config.toml
n_layer = 14
d_model = 192
n_experts = 128
experts_per_token = 4
d_expert = 48
d_shared_expert = 128
activation = "clamped_swiglu"
moe_layers = [1, 2, 3, 4, 5, 6, 7, 8, 9, 10, 11, 12, 13]
router_score = "softmax"
normalize_top_k = false
routed_scale = 10.8
balance_loss = 0.0114
balance_bias = false
router_bias = true
init_std_router = 0.03
lr_router = 0.000711
vocab_size = 6153
norm = "rmsnorm"
norm_eps = 1e-05
tie_embeddings = true
optimizer = "muon_variant"
lr = 0.00856
beta1 = 0.95
batch_tokens = [65536, 131072, 262144, 524288]
seq_len = 768
train_tokens = 529200000
steps = 2635
dataset = "wikipedia_en"
Below are experts of layer 4 (counted from 0) of a mixture-of-experts language model. Rows are named router (the router's row for the expert) and show model dimensions 0-191. Each number is 500 + 40 x the weight over its row's rms, rounded and kept within 0 to 999. Numbers have three digits each.
After each expert's rows: "comes after" lists some tokens at least twice as common just before its tokens as in all text. This comes from a sample of Wikipedia text that the model never trained on. Tokens count by the router's weight.

# expert 45
router:578508484458532468504490546517462486461493526418484513520481435529439509523515497446481521555487525510474601468510452524545425534472438519514423554577481554572522486524518507481501459513480495503511430553516461595462424563476449452517480521547485496450496465557499543592562464495547469390478507541511471508529462493441532450497544492521436461462545471570506476514516484502459457490528455483480555572511491521486470558477592561416535498509431513506542474534482471564451559469504569552488472547520517510494510421516521519478444489494521467490471448468488542533561542465531479513
comes after: " st", " R", " St", " r", "it", "st"

# expert 88
router:454491537476571458471485513512468508449550525535443512518539506514535499471557483502502557551430530604581483542462507490532602590537469508524504507433535462431489464520514493521485509543511526491556467493492541510509486520454478558457543476571529537479527404492522495450546513545514574423452507528497506509490564451430431540504509482509538444450440513479514446497478523474485545550587471455449525547459468460484536503501500550516504504545555447430504470428516412541524584500492446545468487520475561547487506460536526533572472445474502498490511539540452553559488502483470432471
comes after: " |", ")", "==", " ==", " |  |", "==="

# expert 68
router:469481489447565560545487438500551457554516448505435486518531462470477450436564522478548452465477558465458479507455492501567533426463523452554515526480534470563511463500453504473473471483423584459516493531480492518542562507535578531426521458458499534490506458518499468440470521527508483447472516453510470447515534482482505499479465491471540538566477438474521549548480502387459458466459456454461509524565454468533545491498523553529540505556496555595529443490462466507547521492494477432444520522397557529497488534505536490471476483439464502476583520509479524533516545517533607553
comes after: ", ", " in ", "–", " (", "- ", "| "

# expert 37
router:490549473557448491507434505457463575489562481476499531493525573531514527460514527583536508540503501491477455414467551494512506570499538445566501505542449528511487529577472505519558523521576436450537529536481468550565437520493534497437477497549564513520557578548473468480481543535459492518566426552483450487503454543530443498489552399529498505522532547488466521475434493471468494437517444439521452530460507486544440501454587506464452483512540496469573482461493538507499490499460467563508480498518486518370540511483505549490412480494537525493522506495596508521453512502531456516
comes after: " | ", "- ", " his", " her", " d", "'s"

# expert 22
router:433479429602448550427529507507500498469489481571487525484478491433547504455470534494514540479451541553510452551528440553493509507453518507449559521469531485481500491522417540462563460552494511519434379560493470516510434442523510568535530511446530471488434446437569551537525512481504497478526467478491574504531515468503551541490496429472486448545520458568501532556434571473461525504522615470517500484482492440504544530542502498499539466507467548506461549433506488575497532510488506511507450473485457527475475487483493570483450441412533477510475516559466542530485534477474504575
comes after: " of", " |", " in", ",", "-", " of the"

# expert 43
router:455537552534542502526549553493517506539499494514469480520483486477430543552510543543528525524437560547546497524540462523532619550500480572550461472492472560576468499530508479473445486484479543484528468588537505564491467535468385545509489481544561526524484460516507507549526481551525511465528443538497546491521470487552520506607467504484537463540501492490498506483480507531564473481506437476507491481545401496497560551507596503471507455537425497473493506477525427501463606588495473530463438508462510571515544522542469474476454472525477502471523569464433483489495509510493578588
comes after: "\n", ")", " |", "a", "idae", ";"

# expert 115
router:526500527498532498518536446443498469487521480526482570494487413497490472484474501458426607473534485557543430514439487447477494431463495519473538484424564619472467511469531480501446522430504443449508549463522501549516484469448435494492440452456522428474454462436477457499564398454494444532502502456469448520564556484507530527571522442510479480497526513496482526468446471555463481485464515493486491467512582490537518509465483509533516580518445553522488540457504547555467435445489509563478475534411528538494579507466468498483490562492536462538507528541446515491525482550470550543
comes after: "\n\n", "\n", "===", "==", " a", "| Party"

# expert 58
router:510469533492523453468453464556461580518518469545542478480576479467460526451583494479421464501489584443483452499436544566519526520534481494545473521442517511547453548504493542484485517473457553506484511475456488485445492530530444588458459481492527430505566384528484419468521533517419496484489511494562495442507494500521522579535460541479527505500456502504529584493505514465499515460482565455526545459524519501506489529437497501493528477469464572542462459554535553503534496494508448436550542527439480612560542545494562442474538465557488486543473490438493529466466544564514546463
comes after: ".", ",", "y", " ", "hen", ", "

# expert 96
router:491487457501489525456439481474523505488467565555454552494500502541468410513522483518517493495406491533532504514546481462478511468495482488514576549514430489456502463506471522499527558508527481437501462439507480535523500491515443586469538475446503556539613495505525446508516543500530461565443559462513434533524538493489466537549464513481421495535495530453541490482517564535479457512455483465517511454519480432503484552534588597450496553445471534517525469494521464496485442454502412501529534508495512527456556458581451520432549443528454505461463600582469507493494604511480460556
comes after: ".", ",", "ed", ", and", " until", ")."

# expert 30
router:496500494455596484519430454547456525489466488441504529483504443471461525556510545560558510589507556476462518531491448459444511527547497475448411530462552488467486390454474578414473512510464468534495497480407521486513531494483577498524437499531535445467522446477512507494501446554467471536539490517500488460475556482485528494455438542462475520527466513510497486535534508507486482546456403451537469439525470431455573518483517505506518523506579526452530555560524577507527473475560497553554496492528491483489463594536523504543505471562419518537579536448508533511537496468527494554
comes after: "0", "\n", "3", "1", "4", "2"

# expert 20
router:459462526505558490505409499478502554591537556468502468478557505430466551446502527449514546521457474553499459526535453522473522496486551505478505565470518484511489513526415509543493494468506532489556518531558506425580569547452461569559450520536513456429519490442465513491457543553480576533498574428462554443528517495525449571629518525505472508433559527523479491485445471401508520501449514458527551471461498500503499538537479497517518506520504488487469580494571590516536426554486538516508455492489460498522472525577503529522515480459540476544452523485501507566511494493513556528
comes after: " | ", " ", "| ", ") | ", "; ", "–"

# expert 111
router:495532459546486511489500544429554533517512518521492559477480511419493465457509500469466535489518513453417504492540502447463541477448537525467513471496423474486469503519431455513515535472553464463567523524517518491475520474510567407563452521581506490568429533429563452532438503450469472453550518402505491488494460513595509451527494473493491392489490441573478489486492464481455497532505460438468485537434475494555519488506475466534487434516506556483439538441538472448471492489519534424468507516537452534502513508530502414531599498513591436516470502501536556480418503461466494505
comes after: "-", " |", ":", "|", ",", " of"

# expert 100
router:544525500464532428524489479495505524523432448502514480566558449528491421547529554517449518554578520483531445558516524486562524504507516559506491523503482547460499513462462551512497529442459498456568497541507465548451591543521509521440517573584508486557510461557485477539474530567478541539495554470587487499490488447530547539552482367476523530470483476558451472566446551491513436526453512538511488540485520453464536501530522511448504469497519487553490546489484463497525573479510519480512457448482486456547495536521443460468494407475563462589518517418565456553545488508483533489
comes after: "\n", "\n\n", " |  |", " January ", " ×", " c."

# expert 41
router:529448575482521482523548446530483487463555517531563515571484485510583484595501532508497501536525439487464535561409540483519457559483508483609490481481496470502488449536485494551435419518497510529473490515451561594513513464547517487533479444435524529521485516456454546535511531480529452465551465451490485536516522476429529541505527479456485411449518463433566472495449476554552486488495491472474486467484542487491494488465584529530441536573488500479541482458442484566507491447480479520461585444492470558463431551459557523464444531538425471563515514502495504525562438491523520533
comes after: "\n\n", ".", "==", " ==", "===", " ==="

# expert 105
router:459517511478558567517491452460445491522524516388557493545523524494565489492456458485477503476421430518567425530457539488534524486521499495521503561550454549477455537500501525514570466466478521460508560507460571527497542511469580467512507574529423519433425494465507557501530460520496512458485445470498489547499490528456507524548542458558477474499501475463469510524528539453486483464530529502443546483383497469546555524567441449568553568499465527475470469476524419490525495492485574559493541550490519488495484536472512466484522367516490472524485480436548526554502497486420489554
comes after: "2", "1", ":", " | ", " ", "′"

# expert 38
router:510518570506532565514506476523534516584542459518537500528487435537496454492470537516549492534498469530464403492395525478573533512509512480547451484515450493612541495523505481465429529504500538439442529524486541547567439554546521494504559492544445499560547450484500498520522515431476445458514546495505525521471524542476459521546572522453499543455517503471459559531471528514503528489606455463495483470442462544494529489503561498486440526515528465556486533479469506512463506517515530514509591532550491571535548485479560470570439582521473518490544490471466525483620532470496579553
comes after: "2", "1", "8", "–", "88", "87"

# expert 98
router:514463525484594517512500449553398438460502494534505539482508511512546437496545491495453502517578523528464531489476517620489512511523505475480479449515577447516493545424552485457503513469504484527491490526508537532474472545526467604498504434497529546467552537499483503505491501467524531516489490431457474485516413518533459553493559513542496486455424407482466554590481495490479425481513484548524448503521481451566479497431577517552439518476437448471552483497528512584494540553483566440510467501423501585550520558437487452447455466530518463546461493535499490490525510517531528517
comes after: ".", "==", " =", "\n\n", " ==", ")"

# expert 29
router:500467463472457533458443518496444532492608542507473465501489564456479477494442545444483482477471498479482455481490482539434476529451496568489425498491507506482469515486547458492530484559485488582544481479526494492500505477519510468485477580438463453550532478508488542499521453483514508502552523549430517490506478517472426536468536444515459492472515507495433437493486630422504442520492533502543481515512525459409548428580477459516446436422473499529515447538451462534490525526506484470424439434567477490410450487445560443484496455532504594459483437486504526526494467473544488442
comes after: " H", " h", " f", "h", " s", " | H"

# expert 13
router:447531439473495505501427530510491476454432525477479511509441481470528499537429502507484439536540432523515575518534555482539474444503514497564482518420492511499467609466564485524416503515505508524548479504474482505427470542514426421520489452477475529454422517484552477514499434487551578460534533609471417529512470561428609509553492570487463594462512524533485508487497446454514522466564477502482509546516462542485434477504510479486527522486446534431504500528573440480476526555507508504495506446478548482558553449482466546454452534490496519546497475465480540491507541521470466510
comes after: " K", " C", " Z", " D", " c", " G"

# expert 16
router:494504537474446469567447603436499464510455530461577507549534559466493511496488475518406508447490438524519513474551491509388477468446541496490476540516498501520504484572489563521548491548518461531455446474472503536510481516531477443476495529546546438538545450474503480508507567509487475528543532459456503477458564531436472433521558544516556566468511443522508418477485553452472495535458463498438536588446475472431524495516491443515461432495492598537476463434479506503503494533545503453487481540479483419519433515457500565510469492533566519552440522474483563480530434487457486515
comes after: " P", " p", " M", "p", " | P", "P"

# expert 123
router:490510517468496553494545571505511439524512561519556593565498568494515454468528527463545522501551466512556475448556479511524567496495522541529543463462479552454520520510521467541419567451507510541570540429572528519479501527507568459534544475477551554574462537492574448484511483487489558533462500503473590563529506567517479415527537519497556527574499588551546485509426462505499595506478456500445471526460537530532479549550535468518474540523529508524470599527534504480487468511527519443551562512492466523489527486504469534454468522456537499443435513567445500496442506525500515482
comes after: " C", " c", " V", "1", " D", "C"

# expert 97
router:469475518526538445504548487440473434515498521501514485486491465546503495519523502496514472556533484455493452563521478452524552540517449416508466533495484513532524475402463531526558499546573484441454546502529508467428515514456477453467517463445441493502511432494529547555429478503503481414502542409476465444508486458542520527488545466493461486457462529454477612479518436524461535497474535443497513488426462507464521552468512600508524558514496439533595492465513526452527510526471522525537488492482457554568599512541487504545495590397502568529515493470549517551532547489524542539
comes after: ".", "\n\n", "\n", ").", "s.", " During"

# expert 35
router:526485513452459557541503517530507416456471515557526473466514620460512461487506435510463474476550487497542450523495559585493542537511525516506516471543502555527551521503516516426478485437491471534537512524468449507460426509492538468536528495463540499464463490509487479468504509512432513519476464440459518470529465467573449563460515584528481523468487519556447508497516420472462556480520447500457537389512452438527527489473432468567434540434534416437448471523473427455455476471531532466596563511543496502540446472497508515536456515508440505503521523503497484498475396532448555503
comes after: " B", "b", " b", "ab", "ou", "B"

# expert 124
router:555497521474516432527509460496494515553537505501471496524505432443423459532490491559519512470547564423452513492490522538603533470504519447566468458517453468512440502453486433439512441470485554490471425514489508595453425450458408495410493475554531451555513463508471465508453529509481549517451460483534506484480447550512468469500486477475491531466507511457424479476518412493570523456471418488484530516510401479448505498434506551509477462479502418473519518524503487432433518536491439420517519448506485494569484554459478470492483470454467506506465493467438519541464486434474538488
comes after: "\n", " and ", "978", " mid", "-year", " self"

# expert 94
router:549479496537512521518550508444515515467497441514501515522554531563506497512451499515481536478563481512472497427442499482487572453467471455448512495526495517542494464475498551561526436597586451493507566503522520492428469447471552567545446495498443502557559458427431492516528496424483530469492484519556433536508492494548442511577566483481409491549547536540503531520529471513491544516482451434511460465445593527500506579505483507526509476459548486506547496464576554555494492497457544473546471507538448563556556525495451523415456486523522505438490530503423462425551478541503508497
comes after: "|", " |", "\n", "\n\n", "-", " football"

# expert 121
router:511487545517599467471549439520473501510560485521560473612467426514545489435490482531484494522501493545502522544434491477510483505436557497554480513483501469479537498548461551522455454548465529500437538505524542549481488436485462467490455476458516466474491427513472508452462467512502531436562448443497540490490558457494517577506490485489561407445464505528480496497437492520511454547516497550530483429578440519489522543433541516521476537475465443546506516415515503487499463538590489470532543467516485573529475465468523437395516568521521418552463500481456474509562450457518557533
comes after: "\n\n", ".", " =", "==", "\n", "==="

# expert 69
router:438545546561450532500440527485554505531530514553541514515557464423483548372477511507550531448513445533540501499540467512522534490506497534446528503517522541489485522509404476481572496533539471468534512494503545527510447458465582522462542441506584472578520538497535524476472507454533509523540409405478521485515478474592493538464477460517479536530530557536471527535536457481471472579439471570476557448476478457499507422461532533501455506481482474467445467421535452483505488489475531503465489543501480514443466542559499533577544534513485430535495439488472520496474470581447461462
comes after: " T", " t", " M", " in", " | T", ", T"

# expert 51
router:513555504567494550519494577561472507509452514502564573549516548533432576559498594482492536440478541521526463461463516517522534581452535448557481481570500516549540505544468520436466491555520453500419535470486565478501474537486504503547473596543478496478511526515494550523561574492519508461465494447507499602548494500400519547515522560447468515462500437502529505520532481530460516484445531490509437512472556484507519479523557495487512468426434497515493406552553532567499516560461510499559574485552480470503476499494495473511528461509497515507423550460557543540569483490477529494
comes after: "2", "1", " the", " for the first", " first", " that"

# expert 116
router:579543546477470543513434445476515522504528465526567542496476430557467537503530503461478507466580509516516518477521509537489540514524503562428483541504505611534476530525532478541473459468530584504500473474542508557525525440524506520505523512570556480529484451490547430441507490477476514497569493471486571531490510467538546467583441418455499501570457514525470473541485500517496458513578553413489538515457513546588505461500475490509466441514557551527386558456528572491526525518488416471522491536473481526480509467493522506441501488425496481496598517540445473471546537477483503580
comes after: "\n", "-", "- Phylum", ":", "|", "oda"